config = dict(
    n_experts=80,
    activation='swiglu',
    balance_loss=0.00296,
    lr_router=0.000355,
    tie_embeddings=False,
    optimizer='muon_variant',
    steps=3460,
)
Below are experts of layer 8 (counted from 0) of a mixture-of-experts language model. Rows are named gate (a neuron's input weights, with its number), up (a neuron's input weights, with its number) and show model dimensions 0-95. Each number is 128 + 24 x the weight over its row's rms, rounded and kept within 0 to 255. Numbers have three digits each.
Before each expert's rows: "mostly gets" lists some tokens that are sent to it at least half of the time. This comes from a sample of Wikipedia text that the model never trained on.

# expert 30
mostly gets: "began ", "during ", "announced ", "returned ", "released ", "until "
gate0:140147097139139086120105106112117130160146103168152099144169124114139116125110128103116101098156200152123154075135153153124136114107108144100100109121120135163124146173124123148120145186152085113123125142114113132113118167144115141143119093152126093102138114146102099136136053124120198169
up0:105103141145174169144058114143133111155119138134130116137133154114077142124115096121140118129161090172140124135097101158120075136140107110106154108122108110114108156122134090157139149134108166132151109118110139105147124140117176113192138137097157125148124110122139200121165146149118101182
gate1:130181134124081156104140112135161117136127159115103119149124120139054138119154126112173117149148135160123159127136170141139143121141135133131096128105116157115147128123135132133135112120141100070152165127132109139109122154090148080143102110124137127128138114119100136107144168162134123101
up1:088143131116092102116144167078162114137133166117134106132161098094059127130113094115134135127134132117100165090107114174160126125134143131107147094152144095189130130108148123165098146124084127119085097101143113134112125132113098150118114127110154144122084123134097164151105144151107133151
gate2:079078163127141129139106191143115128132096073126104173096119107103136140145155102128126159125110139140144109154126131159137115158048110100111156129127131140128128078155126147102118118135119138111159153193130112133155110118125167152133113119098075121119126153143149112100107124117151119128
up2:141126113122130105163156140148107155100086132093136110139141103184126155098110140122151107117136127138074156135175111164116134140141133121096123087144099133178139146121127138078106089134144102131128138061103123143116154102138099158140139169155125105098117066133146108084123140151187159122
gate3:163082099119145158120114083146138147106143148132133097137135123124145126129097119134150141170152128125117142141116121086148114135143134095111102186164087127135104162077144107128118118125105160097154101140124157133112154118106119149168097145112153112094134152119086157117062154148164116114
up3:113126140112137122170135138106108170108118122136167106157122113157102122142205140078148136142135107104113171120120124149117141142092103108135145089129175201147095139136133092137142182087150109144124119082152060097108144091113113143150123140100162138085087081128109112142153129136103154132
gate4:167148144145104157133156071144142130159121119105117100140083096108132147176129109123169177090105137123128149116147118057134144142142115164115098100163142128155116146136142125108112169128157135135093144175145122089114106151086134113099078150128148108141125137132104080067154111086152138151
up4:112092075109163126137130118074147148164093159145140154097172130137136111095100118157113138182097117110122101099151138136189128127149144120103135175097115124076095143140149118142145100115120120103123131163127139134131134123115094131144160129112115124157128107121121126167138146149076094107
gate5:149097155139145143112149153090157107145091105142130131138100156129103090137121161138102131109091149154084100148122114094087115118107167140103123145178151168125139087120124113129102155141138137121143113173160143149098105129135142119180126149150141181124098174138077121121109111161111118177
up5:170184185146107116125108135162127148146134149093136105076125147108087141123108175166125140135103147148147165105095129141119132073083107158161153131154145132122154146144161145124125148111118107177123151123109158140137147125148129084111116163154118138161121118093117147120124136105121094128
gate6:106160100130087120118128128182161149184124150114108116152091119120078121109094114129166111108134098150139097142149176116139134122129118137122134087113133121127106139107128119110143144107150149145124109123136105130179106089080112134127116132174116136115164147156133102123146129164095110153
up6:116143137114127125106135112127106103105147130170140149144138151128150115091117131090085133141106152123144111088113130144093135132146116149130141120096099140155121155160135126118134174122072130056138133119117046181090148110101130147138130116107122152149160127162152098116097099158126115094
gate7:095158163170123162102109151123113128117115123133103090110146139154092147137108084133115141133093103158112104144120146167102136148087144153119117135137108150177149146122123142110138087126156106122138143157133131146112154097162154103116089145113074156131155100066148091114149135148114121155
up7:130094104103102075167122123111151115138129098133107094118134114131151137155112152141123111157159168134137114182125150137091142149160161140144171136107156095125111122169143157140128162136118119127150131121136138093109094127144116174152153101121120105088130126148118162154082135130134124146
gate8:083115136095095104140115128144123142155103109092091108128137158111124120160095120148130127156134121100100100152096119126108082072076136137115138132088142101120124132131132162142120124125123120090178138100165140113154085132184143108084108132103127128151114166114102125106108095170142125128
up8:098120144080117088187136128119146116125096132119109142105126172105112136119101164158106131109173208133073082122156137150126094114113150123121146152138115120127139146122154143181082129097112125140097152115120106088158082129128153097157157141136111134156139110144143085158147114133125082152
gate9:129140147141130113099125132096101074151134155139081107170131095103117110114116152116121106123142158146105075161124098121114110137131138140157108095071114117067109138145116133141091108172090139158077157119103086121160133107107162096137119102132125134193110111107120079119135106107135128139
up9:081135136160122107108126159117129133074164108119124169133111104163150085150133093142103093122131141097160074109131150094151114130132161103161107100137155169142153117100146138143161174107137118135086104128090096111139153115144143140107128089136125084106094166131100113122129107113101135170
gate10:097199161147155129155182107146121172146160114076138131150138143106116158131079109131124109119183169156111129106108146122127148123116117147162099130131107134149088178161119144061116109120111124153129150153120125119141121074150126143131136107123160141100126122116132092115125115110178073092
up10:144091140099078142130105122136153120128165133140148145134135116134127169144134100118099115110087097152143124128149174128133126135106112097134151112085094118112157120165082122178120121137165157083156116143153143096151107108105102139099112145101137184140112121124121141138197161113096129158
gate11:145106098116195134095076129155155121091122179119156119144131138114156117114117082102108128111140115158167113121141129142113116166152127123127151133143129125104158117134102093155141118143121115146086137101121105121129120113099144071164158145141108163104116153164132127120150136143160112130
up11:140142102137130118160158115151150143163156120145110166134148154145115154093122105120143135139110132116092179118166135080159090126130069137114151154078156141155156114136131177130103112151152149071131158146135175100125138136143120154105126128146135096151125135105080152159177113105112113101
gate12:102189163093132102083105143097082105140131144142097154137101168161148133159119191141168126117131095152097123100144139157136102089159119128115116140153115119197108124116128184129131130095106113095157150099105112138174103132102143131127102139173133105139145161126110150101172140151118113149
up12:149131124099140144135171181082128063171156084114129135121125137125133129144130146149153123114115111137094145119104125083108107085147094166155161109116126086117143130128162165133177129134137103086119141089098106121146132150096122095138128153128121129123126112135160128149124106095119130077
gate13:120113146147160124119069162141174133114125177140102175181112113098141122151151113140097159147124161157092094106110115117098153122095133113117105140123104140134124160142178099116141137136104123155147111169151161130124147143099156111117089090124142115112136117097100158128131107111146111100
up13:099160157136199117094148121095103131124103174118120128151134118116100127141155118133137093162142115128131103117115128116140140138132137098107111091095107128123157144144123088085158152136085099102131117099146118136162130186141123117162128113151115121121106122163109116120132151137116126144
gate14:158091134133130096125147107177117132130151125117115114188101129111138137114106117156100103121099150163123109131120112143145138094119154120142103131147125110127161152119105122092115104143129094141138140100131174102102169196054133138164127118173089109113097137170146114158120104148164092136
up14:130109135148115121127126091095103136150088123139164155134136108165137129148109102166126131149131134144151142122166149118134120119144105151087124083155074173104099083147146113149163161111146127148113119133132087162108143129205175126085128115121167165163122112141136098123172110114101148118
gate15:091131101136121162077101165137101141188124133090163120115123142102114127138103125152119142119109156122083125111142144131146130140091127083113084153095156159161123104106054123154148130148132142154096105170096146137137104157175136118103138125167156121143145174129086134101153156121121091138
up15:108123087115122120125136110123092119161126098113080114116096084124141091170111082170105135123149154111116107155152138164121109133143123066101115129111108123121116133121111134131143117148149168137126089112098132127151090141148110129131150156117147146121128149070114096118123121153097137100
gate16:173153161153124126097125172116151139161135144102157127118124117167154119096092189116110159131103107131142124140126168129089066131094143138089131108133138142128116167112087160092107116128134123159150128179108136124134141168121139119179139158195105115066134147160098154128145124173142086138
up16:107097134105141129145128132110117144080114118132122097142105130047128101149121088132147155161132110166116136155117139130154133153140126130133088117127084123157116143118088086143147147155127147115112126133166172126155145120117097126108146126115144147143076149151129158121103148100140113086
gate17:129149110118117157108079122107082128130099127095133143167095148130146115119112113146122134104121118149130090102144131094144119110108149115080134160159132155109133093114110142101120124165170116139166117108132100146155143110136134116151085161162133128155120160109108103150114124144126157088
up17:112130102111146160167152132134149163116120104126122114141138124134152088085110116142090105165139140117170125070110089140163117146124116095159095126142130145142098165175199133140144104115120092152147137162112153119104149141151147126151154105127114158136131115161172142142143095104172112109
gate18:108143147112112175083129145127111122122139126111068121145099110131135110145121131053105136094137109189130180118143131112090141089187101137104119162116145128146147128115157142108130109116140111135155153126107122133134174143163166124145141110159114121129124118128136133132145119152130121082
up18:121139111129102143125142118106113150121137144142137156131139093121099091121163116137107144124124156126098127152142102155094127108136128118141019108141118123123102146119138143143113099116130168108107134096106096127148130136107112152141132078121162135099087146148103123098155139118053143111
gate19:157152136114121190141112116147150107144111157142152113126117134120102122109102133124108128167131103122128166155148113158157145140120156130106120144114136116133111113115128142142130118145130169120162170099108156104138128091111131118158119144178159152113158125065137110113122074106149163098
up19:129183146108121117154109137118108103142107145135172126095136125139124132136089180116141127169145138135158098146112126121154080135110113086078128123111134117112100102108145115116110157174134114112120124093151140113167114156146117126094126206124087155109128098135148135140126146135114120122
gate20:109117112161116128163152170147174131140150132109127083146146104112124170163150127168122110109136138176126168177117136144120146121092119124098131125119139145171112142141141090125142154123148115132134168128095151112125132115119142112102127130180124135099125140166092115118130149108089178139
up20:135127101144133133123156130142179147111138125082120126135164168132141149109173138110149158138122127151135145166091195128105139131112165156135142125121160121131102168141145137098091121139128124121141145148101103089108103119097127120161112143134111122109092100111088112079114120110096125134
gate21:094130123122107103130140119104109164128185134121105113131165119123101168138094089142107176144167125120150139106079170191122126142192135149105128172134132170133139161099157085099105137112127110139131090116147143160089111153131126116158091131129141090107142133149173139112117089131101149205
up21:130124144122121126136175115152130075122129166104139133110106107098108149113122133111132070159100168137134128149112123117135108120119116141137104116139105159132128101124122115090119147132145119131113146086121187124149133101128172157126110164114097169118093156123099121076093054133169118149
gate22:114110100127091179095122139131145099136162129145132126100115140131163131125110139164136157119145113144125137113113102117133146114158116122140104162072131126117103165141103083110092056111125119162124193152107163130142147152157164165127109113134147087125112132163099116095138102109097135131
up22:131137151137131113134140155126144096081108132110146138135099100146108174151079138122090122093108135136123127136136127135155151101140171199171144104145136140121156098145121128138111191088094098132129119115129155094146116135100143166065135100180139141136134117139181155207140174124174117127

# expert 77
mostly gets: "used ", "began ", "played ", "served ", "found ", "became "
gate0:107156143134116084085116122112147076117138145096120125130129154117125154112111115123150135130104122223156114126108126122153131130123134141109152102149139143105146137100102120108140096159121112103143079181111120111155114123091067131099134108120123151140120139112135134085130096132150091092
up0:140137125148087111138169126136107131158139138088093120112136177099137131101138145151124099129111127152104094122133138136126183117125176131087095131116142151113145111145082086092145097163154082165119109132121110158119150151113115098141137129121122109088141165091075139134132153106102141132
gate1:113118098146123127149066130118095153159124121092155087110113120127131180118127131079113140139186132128135163144113126159105191084136119145141109116153109132169126139126169094122173170136147109119140101130138108133139133124133163083171123110072112114090131140135148136124120155120156126095
up1:137124102137149119119067140091115170152126111078092115121122145142139164128138139134130136134148114110148102136144122119107173119157109143131100178140142146131157163158134087136162147126092114136101110134125137143112134098110106125160139113131114118097144124125141129146151120099136108098
gate2:128136093158151147138110132142123135081183134146144103128105155084161136137156103100134137160112107098080136161111109139163152121110130195134106094106141137114135085142122151131140143112155110156120082129174129153126142115130113186112150131151142157074136140094100108082156127146186120141
up2:149105097146123124187119113138152158146133082131118100125124118111130164177158165088144109149154143114139086122130093177124132101136142123138127126166130099106124107088123114106118107156132119121147165152102150158139189104095113046153160127077146089135152140156146135108139106135121123115
gate3:116126113130154152150148108096131142138130104113153136133112104085137112109125130099111179113134134140083119153112132120142125153127144163121088123141130142126168073095135116179143108123146145136139138128072134143116115053128101123090119137114127148083117130115141093094121140128085115153
up3:115166163140158137106159160121147116216108132132140105123155111157092108140131126129108145152139111164129169115114126159153132124138099127126158122123096158160084143131176155164154161096123142134107125170140139128136160126122139158102127100127124131137127127155076152136114152135148119118
gate4:145144131169098174154098100129134137115118078164085114152104161180109174145141134131121119145087116124101142153111141145120111105128127122107096117067103113116151160152166122112120162159074127173098143169154103126139120102156139097087102105102126116124132118144172176152097135116103141112
up4:138144128145096133108140167178083080156134121161105114115118102183109143115110136128111128144141122136098147154144144133154107087138159101131145134063132094124155165126118123099139129161090100135126127167121093124107176151155113121133103135122141133123132144130156147114079096134130130090
gate5:144154159116130127143074110151088124129112153144123145141114152166180104112087147091133086131144143134108144095131121113145155139170160116130146156158118128147136119124133114152129101118100096136186149156105137165115143109091091081181119112100122087102151084135139142117168109144134128101
up5:097136135112133120115109186155158121108139132175133160164112115124137187138117092140117129130110116145139140165129141148092093085182099140132105155139121131125178134119155144122134095120137108132126121137108075161117161108111114143109120130143075105113106141130140117080128112094107149114
gate6:131128115144094145084147151135111168149104106090128116142126123132130115160108164170148117110121113125136176121112125152128151154103145133132159112099106126101102109124163151114110088127173094135100124175122127130109102118108113148157136117149144128188104113139115137161144123106124152126
up6:134135132123126119127098109118125120110097107106100112127130078128089134167107150141154128093108106173134143122129097156109109125183154105159107168123124138139082132109141144104124105115108127120119153146158093156130119181100164149115096134115074135161120113148110130161128075109123111157
gate7:156104176128082152125111164139115121093138122115127125149140151160157087112128143123142152075171199105111140161134133151158094128096128150124116116126116148107114073160140121130108140105165098100125168163154160128124149133154133149133126166141157107103134124097130125100176127147147121128
up7:140112136108139124135205117086106086155110103145183126112109103131103123094108085123122106140107110115120118136117144096102131146153102123166138172139128093157189146113137120132112110134116137135136120115141113126100176094128134129138147147149134158161123128132166129113080138095132127148
gate8:130142119141115142100131127129073133105097129125127161092152109154137111136104125148159152125175117129117148152129196129113127138099158137105097148136109165147113161127122140103161155129123133115148096134203156101117117131136131102165125104153121142111138118136153162144143139119147133115
up8:092098087189118139132113113145126076113100131116157107156148148155102132134142141121138148106133097113153126163125176098130130101160122142103103141114130157162139145145153112121149138154173166141134170185150152132116091155103139140160099145122115151106096108094143138130117146124139142188
gate9:120153153110090105085124101102157125102115115121149141120069094082152127122146153131120139167140108127107155101136079132103142087076114147147137121167147150126163115126184114165129100149160134094128120150124126093147135118107109106103137104131080117156149168158160088120108116118109119129
up9:118135128123097139106114107161138158120121163142119138158099077085097114125120135124160121136117069111146178141147112123101105100110134166118147136127058172130123123151141166111121100175125104107146097125175094151149130123162104082141154129151105111100113124146145133186097084112122129095
gate10:129130175162152130162092175150122148163123174146068097144109093141122136121125118130148120154147125109131127102093159170072172121095160099124121118121141139137102135126104138172105107123150115137115106131115146131135100164121151124118124084148146145097137102184154143117125157122102154166
up10:155117110109137164100124130140119203075111150123137118113135119134133093112103128082118143168111152130110155118105113105153116125155118138123125181130129128126122103131092127099142093151120140125135163070126126179116160147107138111147107126156141164130110179102096134169140095115120085128
gate11:104098154129126121144154142158127137119112094143109141171136141127093137124131137172133111121113182137141120128099133157098114089084116172152158132101149108105147146121160164133151123134145135124106116153091127103126147157150161148121170151132118137141092102126162132138103121136129126125
up11:103154137135099113141114148125107126103157161127124144150136109126119154163156131144096114121114092154216069105175154168111141118140117124142112166114134146123150117141081178144098098126122171124126150185141137112144109146172159121134142139118140089150113095142163154145125112161087091118
gate12:096121153080147148079098170138169081138111105155085159138125116129134147116143141129141103145119164132120125136108113126150129137107130160133085135156142149113142158129122117119129129153164117122143119107127130102113108071145133092098134142152112101150140116118108163102131140160081171137
up12:089093100098107137104109126115118131174116125109088123193084111112129125107104100132132130149129106120128110104097143131116132115110125136092111119125113119127129123145145095124148135139087171148140091071107138100123105086122127123118167097099169115148132091130155100114115134168103128166
gate13:117123136105137135147099143111124099111144109146104161147117087155136123110114121143117085160143162165098153128119158095122139122133162156083127100103124134096087099103112122090127144127124105150121110147127141132129146141112127133104087098119184119144097158111143148148171110108156080088
up13:151137141119165142126137103163111129099093115140180113109148171094143093151104106107097133134113154135107137106087127090122105093120117134147122099097092124130077127101090129124109177167108110120135103086175092125161166145128123146153093147115117131100074148102097126135157109116157115130
gate14:149095112150106162154120110149134108104141140115136145109100149108118141137116134162112104168117126122132130160166138104164100116159126121124148090157133127159127105122155116224135061113140140105105132118112144103079147137148127154115122122156121127151129133115133119166138088151149126111
up14:185098132115126167142161105158152124113139125118154119125088172113102159133142136155123104146109148136118137123147112132151134135141140119146126092123152169151118101124132127172113105109150132134096155142091116135086148113147120159115123109146136163176134141130109111144140125143119129133
gate15:125114123142122104117134139119088114152158123137155146116142150129140138119142127131116120074163140111096132119139154099175146099123154144115134130128071117108132123137134129130129127136106115166151110144147128126096121155130135151118108177112140112122110123154174144180135108142143076091
up15:143174122134127141106114112129136144179130140146180113094115147156148124167120142167149075106166140131128167104140189107119126138145170096116114124139134138146102118103125115144101143145133116137133147113139127128125088166112141180118125142106152164129106130139105110128155111152118113121
gate16:094148131129154117124149113097108107107103112085108141128129130113102126124136100115143152155156128170094113161149108146113153114138156116175112120128145129102111109129155160111155087152113113153071141130115128091127111148094136115105134132174117117136108159116090121112147102136122126137
up16:133139169163102125167126145159129130082121139136105130105150156123160113112128158127153128119132143119119097128099134099143167136118130104131117110161135154194145143115160120106119117165147133117143126145141142152119158132130126077135121127175137144150147117106164106143124114111096125144
gate17:136149150124122121150108136150142121126084124154112138112098186124157133159122124142126137138199132131088140124165168146105163116113100131113184101126102151122140129189134174134142155122118115109126094114108146104138142113116116137088128131130148158144107110139154129131147154116172126131
up17:129151118163115134134092144153122120114110100137140160110125135129139127188104072093139101130159107124104087129152180127121126134113133166153203125170122128134106122185121146153113152151141099137143109115065118114113125154141131138132154131125127129139126110113143135162122186109122114070
gate18:079117157187104105127124161144106136139153107109147094157160137105089094123081112155142125097093123153102129143085115130114097125118139145111127118114156145139110140151102138166088104149157110155113107085141174143164167134158109116097121138111149125106130158181094127127125164144113100114
up18:132135088155125095102139082155126114136136105123107104162135092120135119174102122114099082128107145105111129138146139182160124069133133149131078121094131088112105109167157122134108152113061135115115108107097116144125117121133118079165159077143132114150124111146113163134135138129113167193
gate19:161155127087099160149125136102117119131079109121142156099118123124115105148117147129093127155173110095138111161072143126148087186141111136143046129096125136135099172130163101125110105164136106122112118134145172150126089183159141118130109136107128163135159148138125117117145143119140160120
up19:132133119136117136138124125132106073116106119154119168111116125107159080132159127093105098178120069103171088089150101117109122107178121139135122114129127117163098110126159119100086154126142102103107159161107116127076132119117147141132121119131091104140175097136154126147139098127169138132
gate20:125151160121135153113058102144134101130100118121138117146096152148142118164105197118180125114119118105162129133137135116150135117080161180145141130159127175094114117114101115102100127127190132163118113163103102126142130116118162121085105151126140146172095106135149107129128162119114122077
up20:167118138125160079141095158115101098137139147149066174120116112123107129135111078134102116155109096078103099143123127139118155139110119101118122114130149120122152112160094127166167138081144122125112152109107141094121101121130136157139120121144103127130169160126105141167153126152111110125
gate21:107109149130128113127129162180169138140147129098117097114086131155167166117127108102135074155128153116179089140156121145170074115074131153141109122138147144107192132120120147147132142189126138086122124139062087088097105103141134088145138096135140084161112153108102145123157128159107130120
up21:121149172110148165114096108149133102130136111144111152140074105104105184098142133118128077123134154155132109113153101139118109099102137169136131143104145177112176125117095121163159151177146161123133119130131125104107135136156128103141139112139143096147131105122134161104135111179111095154
gate22:141121158145118129131144121126087126156112148156118160140110118142158143101100097088152125120120123122096162144146083114133150093079142125078107115115135150122165156135161092095154126131116128124160140146073174119103135084138143104109122126171133123139145112126127100112103126136115137126
up22:131105141153158109145108118110098095111136101149107166112122133079117143176120147150133105165144105137123139108103109108156122114153158114096125150134174175132163147114108117155133155162114141137082129159117122127136127126135132092138101111139095106173106129118166134103118141166093116144

# expert 39
mostly gets: "employ", "combin", "advis", "democr", "appointed ", "domin"
gate0:118132158092139139114148101163176160125141097162122112131178104176115148149130158151111127128117160123092081103148117136117134162167137131128100121147088137186114108139103081131135135102119090134132146140135139130084131164115095126101120129133129106134134153130136137093146146080087139102
up0:177155152124144090109130118127124088087179126153112146108100124130132092134103156158077127110103151143117157080099104158111168138112084077165166152109156112159136113140181135138137127104071108085125161151155103105105121142078153075156128143160107151138119134122152129147133130086083148094
gate1:088139141168108112118127152132107104139120136140147108140124125106138055116160167091126118170099130131132121161087143111130090136089120116120148090135152144118152132170081133158169098166149149157137154119118157151081154101130123105094127131162139106155100097112142140116168093187102091094
up1:109153142150122161131105166139128115153125093149121146135127137121151130121144153111134124191120100119167106119198164138119116139129130153129133134096130084140112156095142112112153129120130148176132132133171156116172136123095157108097128109131156095162149107134056101126174081114182149132
gate2:132092151123133109121121114155159111054151156145153100162068121087133068120169170125141143132144132132116104140117134121157097121114120168129156149079121151128100112149156136126092140121089124138127135153165137143118150150132130192132136068139162155154156118095132111093115098074147101126
up2:091127178143139110107133138148109102102141133112107106160119129123146111088167141151146138105098151144163144095096075140153121102109135164138136118119121140155132130130097127155160135142134162077128131094150134121111134117181133129133134118110093134102074164134097158081114114157137193120
gate3:083134116131129169115138098160150129108134122132099113128125109089104124124138102084160142120115121167124167122107128189171059140139130152127128119081104122131137096148153102108093128134168126135179110131114152119147153148136111130145128151166155147109120111127113102110154153095135144142
up3:102135108123138129105132160121087119184143086162143104119095089136100143114129152091146127142102135140123155099142123144164085140124165139158111144111163076116085142143137111123151113112181130159097152153134132153139137122137134121114106099104104114119139101083090144122112112099076115144
gate4:164100142147127119085115128149154075154162111119129125085100112122124088118131135126129164102136129120118102131117157140131127116076091144106116135144154143109108122163099109139136077156141124145124135133156173103129133123133093176105108124110144121130061120158174128123142157110119153070
up4:094163119108149150116113129150137121100128092157170115114166094123129130124109135145155156172108202148110150134119120100098102171115126104150161178176152141116095111125115150139136147111102138135116143116139105121137121127105154113123125121134136127122081104090140147128119130207116125086
gate5:177122153132126109171132119143140167163149122148151122130137128095141087121127124122156125173162135105176130154094120127120116095130112157109114109140142159142142163156115104078100112172091115161133166174165137079152121134095134161142140161133150112144086146109126101123142107111154163134
up5:116132123147110136134158143161137080115171101124124129164130136147119138117146153138106132117099126077107080088107136138165094120118135107135145113120119086135121167112124126149175059143144136145077141135108131153123148163169141093076092105147135093124150123128124086116122137165150177124
gate6:148135124120169160122107097096158119132142104142141121144120155098109115146100145101137135094162157098122113144097128117126122104112126134114112101146140118115107093127151132097106130123142101094112132141130079205101158126086138090143087120104100096130133160147136082169118123149169132128
up6:129117123105072123123135115122085144081122110120135144142120113121123139145146139163124128105118116152149135127135153105149100144117102109122137138138135083118172117114183157131180135119086139119115141114111137135156132092154136167162122196182126128095142108097122124154087123160130140141
gate7:158109149130167150136115126114142123111151099138121102117126154115124068151113121085131107089154065135151175121131098058160115128121127154118133105142105132118108139107172131108133127106139136115137154182117116080137122133109157134093110133107136138135152130093118145131132082159085105122
up7:129167169154140094114126108133139121140115122097121118124130107124087138098109129178130140108086158099152113106104119116155120140119128142100128172129143079167138162094123102157137092121138107144125132151169129162156128142121118092119119152148116133154107157112129099108116103140132093164
gate8:125109157105076112155156165103124144135121151205114138160126108111122098195121134114126112115182172144135129189113148110140123132154121126129111123116155104089120110084106103128109099139121126158159158105132153124095164171126120124098139143139116106093132111176147133104112113107169103127
up8:145133177124083139123128149121129096107114113092145111084132151122084129152112144114108123112112071121149140108173130077112121147077105084094155136102092131134118137157131136154144126115121145164146122160080148157167133123126161128149127159095155147158108130142182133138122122127124157118
gate9:120155139146159097139088151109125088090109146175099178115122070095119106157113091118191118134137147131145074085120090132103100096116144156120106155124161116119138171099152139161124055131137125105164116116131128107107161096135129120143140113154155147131116146139095111115146112113110122123
up9:146102138149120144102159124152145150126126118135114133159159089175153101082182100078130106141128105105163113140143052155062103092113084122132109128094109167163140115103137133109186113150091141117130150119140125125121096130128094130113151147187129149123151134130131109096090140142129130132
gate10:115107081105136171152120144123148099156125121137118171189132094100146092121183139117161134144095126129108087115127086134120165144123107132128097133151115142109100127142082145129148161121128117109138106133114123147108157137090159135098144141148100148185112105094207123113110102113112113094
up10:151121142177141144135116102112131126113122132133178124154115090101109107103149170141129201135094094140087094087117137095104163103119136138157132112135100149143101126175127087158126127097121131094161111122109115162128102104129121086129150130149120148178154143122188094164106122078130125125
gate11:193161126130152127128185171118112121106137097138106136132104099161121120138106126132132096142125143095150163140128128172149120144127094105128111128138168159121154120169126102139075118144071102114135138116135148159134142151132104114139142124123135121136147180134132092129079105119135151087
up11:113144122135122092132115153156113140161133106146116135155109129141110174136092127148118075140143120121070092116124146130133111109185120114102156125132080113154147064088170138124111129136102149108145176147181143126134162110130165138122123131140122170166119091124129161132102126146122113136
gate12:145157126153115153096111150123145123145158120126111149119120115122095148119141153158157098136124088160152100184086150123133101101127132113139094092158176124114101110109109142156155103157107156143149119122139163106124151078132110150121124134111115120125122143157126155120092145104158128151
up12:111164111139128128101120117143132155137126109081143138131188141120173116137083148142089134114151159138123129147108096145117129127144139127077085110109092139148097116141097129105164100090117130114155118077128124075129140144113117131129096118156159107158103125132068150117160086147154134175
gate13:097148123148149125102121144132153121114085127063130152114074136138151095124111145145121069127119168132111095109128140130084085133084106122164135127130118151118159145163096115082138092087132115170125142108098109135125118133148105120050122162158112135124144149117111147123129106117129112138
up13:094095106110148123111133119119171107120099153130125115127135078090075133124102139114138109115129169100070145184146107109151111105166119158149136105098089132070163154127107148137109166118134154123160138126158136144141129137128158126085133145119088119136081144141159115144120128102099130120
gate14:128095095116117156080132112124131160115155150119132102145112146101117083111127101115118178104138106139106160173109134133114106075110145140106137132139185147100150106127162143126126153127174126111169106155178112144109175155116110114124111107092126101086142144150109143159141131133127180110
up14:144122135161098092150118138140144108182101112157154136135128111132139141135147093123148130113099112113133145094149139146111132144112127149145140134107172107132161144123140108086125187117178130146134147151154170098086100181111075141148127099166112151081131147123116136157132160095113089133
gate15:167102137157108141115110103125156127119160095178099142149140094149119110163142150149123151108130129153101119150137131127148155151106106104099136137138106109156141123095111165125116132130126159122133164109138166153126109083117128145129125148076171128163127121101086165113137140126078119114
up15:136148154127117117105130139133112094136148085134136149104114094125117078133102177112139089144144067102103111101076132101126118126077137117132114165103141083118172133107200157111090134109135137139132114119133146100163104102140144142093110116120142132084154103139115134141126155143142120137
gate16:089095125097119136117125105158141122099101125073119136116123147126123106122124104114112102149165139152136102117165130158147145112103116163098165129125104096160120130137124135128169109167188095118140155104111128131138133150171137113130090130094131103094141134231166095043092110139104119136
up16:096126173166166148091145116155097151130139095134119170095140115132107178126112165113170142151120069115136150074145119117083097113127153136126140132084130114139151137125120118181103075108121116129137111087102140110115129107128096166078111146130134139113110114084152129149110093154160165141
gate17:148096115181117119141121131109165125111127130122092101102143139079124123136121135117066194145079141151173184135103120142132102144100091134132109084144135160102132126103076110122133126112141125114139133153127138128125131154115151090145115098117148133128123157215077108127142176109165104119
up17:144121105126117152156092107102157131107111132123157162145113089159152105123135150112149133075092098076146141138170091095156137112114143122137110139120142051123105157191146095086106110123118165135167096139124140109144169118159116160108114162099154132143104116130137129143148140135104126135
gate18:153113141163112132109085127131117170109130116098124114159092099132124070103136150102132127075082150132111132089145159165123092113144102176105087114129118135155125124083147150129149140139144159160179137088128135138135112114112132141142110106124156132115116142106157145116159099135156148099
up18:144148099114135138123130108140140108123123166111131102092129125172120138121124107177109120155121145134114135110145089133124127122139137158112160152135133104159154128124135131089102109153128120083127171070121142137189145146147105116172124171126111147135161154162132133135143115182146127125
gate19:110133117133147145118142101126165154195127155132170155107070121141155129098095148111164147102117095158091153133161125118093107123132157132128150093095154137095117103117084128123121175113144152125073095059124152129144150147129148113129098133155131131144089158079132123120140158130131091125
up19:132148101124123109139135132178123129152108135094156130105106118109118125122129083129139124139108129106094125157122145156112154128127126107132172115110155186113145080150127123086109180121136149119134156112110134136109136136111154118154095131118136123132112131134156112092123112107078137109
gate20:095135121137122100102100109121103132145111098094101099108138114101125115099140065120134098144179157145107098124117109149126110121120116108118145168132144099117166107152083132107118121118148111179126060115118154088118155143125136144089161104137118088120104080131137107115127128138111135132
up20:165152105107143142127084086183126133129135151114122113132103092126168097142136146080148094118127098151112134104122111099137076107128125128127148123137114128117113119147130085117180111168108115091180156102087153135109140108150115090127140100125085105105137120131127113113121126126140164134
gate21:136046115096082137147128109137108117125129119142075174163133138115146172134129129138167160101127150135129122136115124179110158091116133148135151125145123135151092146104109105194105129160138111140127089111139132143130172101143135147086113117145106101134129136146131129201186144107134156118
up21:172112162140137173163112156155135146169128111127139166139096154088131086090140084111118120088121100085145162127177149166166145161118113155141115119148151095117107119138152131130147107139133101085110120112131147109109080110141143115128109139146098110087187085102119138142130116129158107136
gate22:126155157158116125161143150101146162098138129129128086158135102158135115119067158124116139124153143139121129160157100193134140119094151113096133090163129161100110105139128143111122096117130108137137133177123161132143119140153095176127095160147127162166137153120162113087147085103109137160
up22:133084096132094155122167091107134085103114123103122092117140136120185114123093136152116132145157132085114119106153113156108122093185134117099129119138152087125133145161077117152153132081132127170128129111112124117108136135132046114125107120152123150167091122150149096111126112115148103127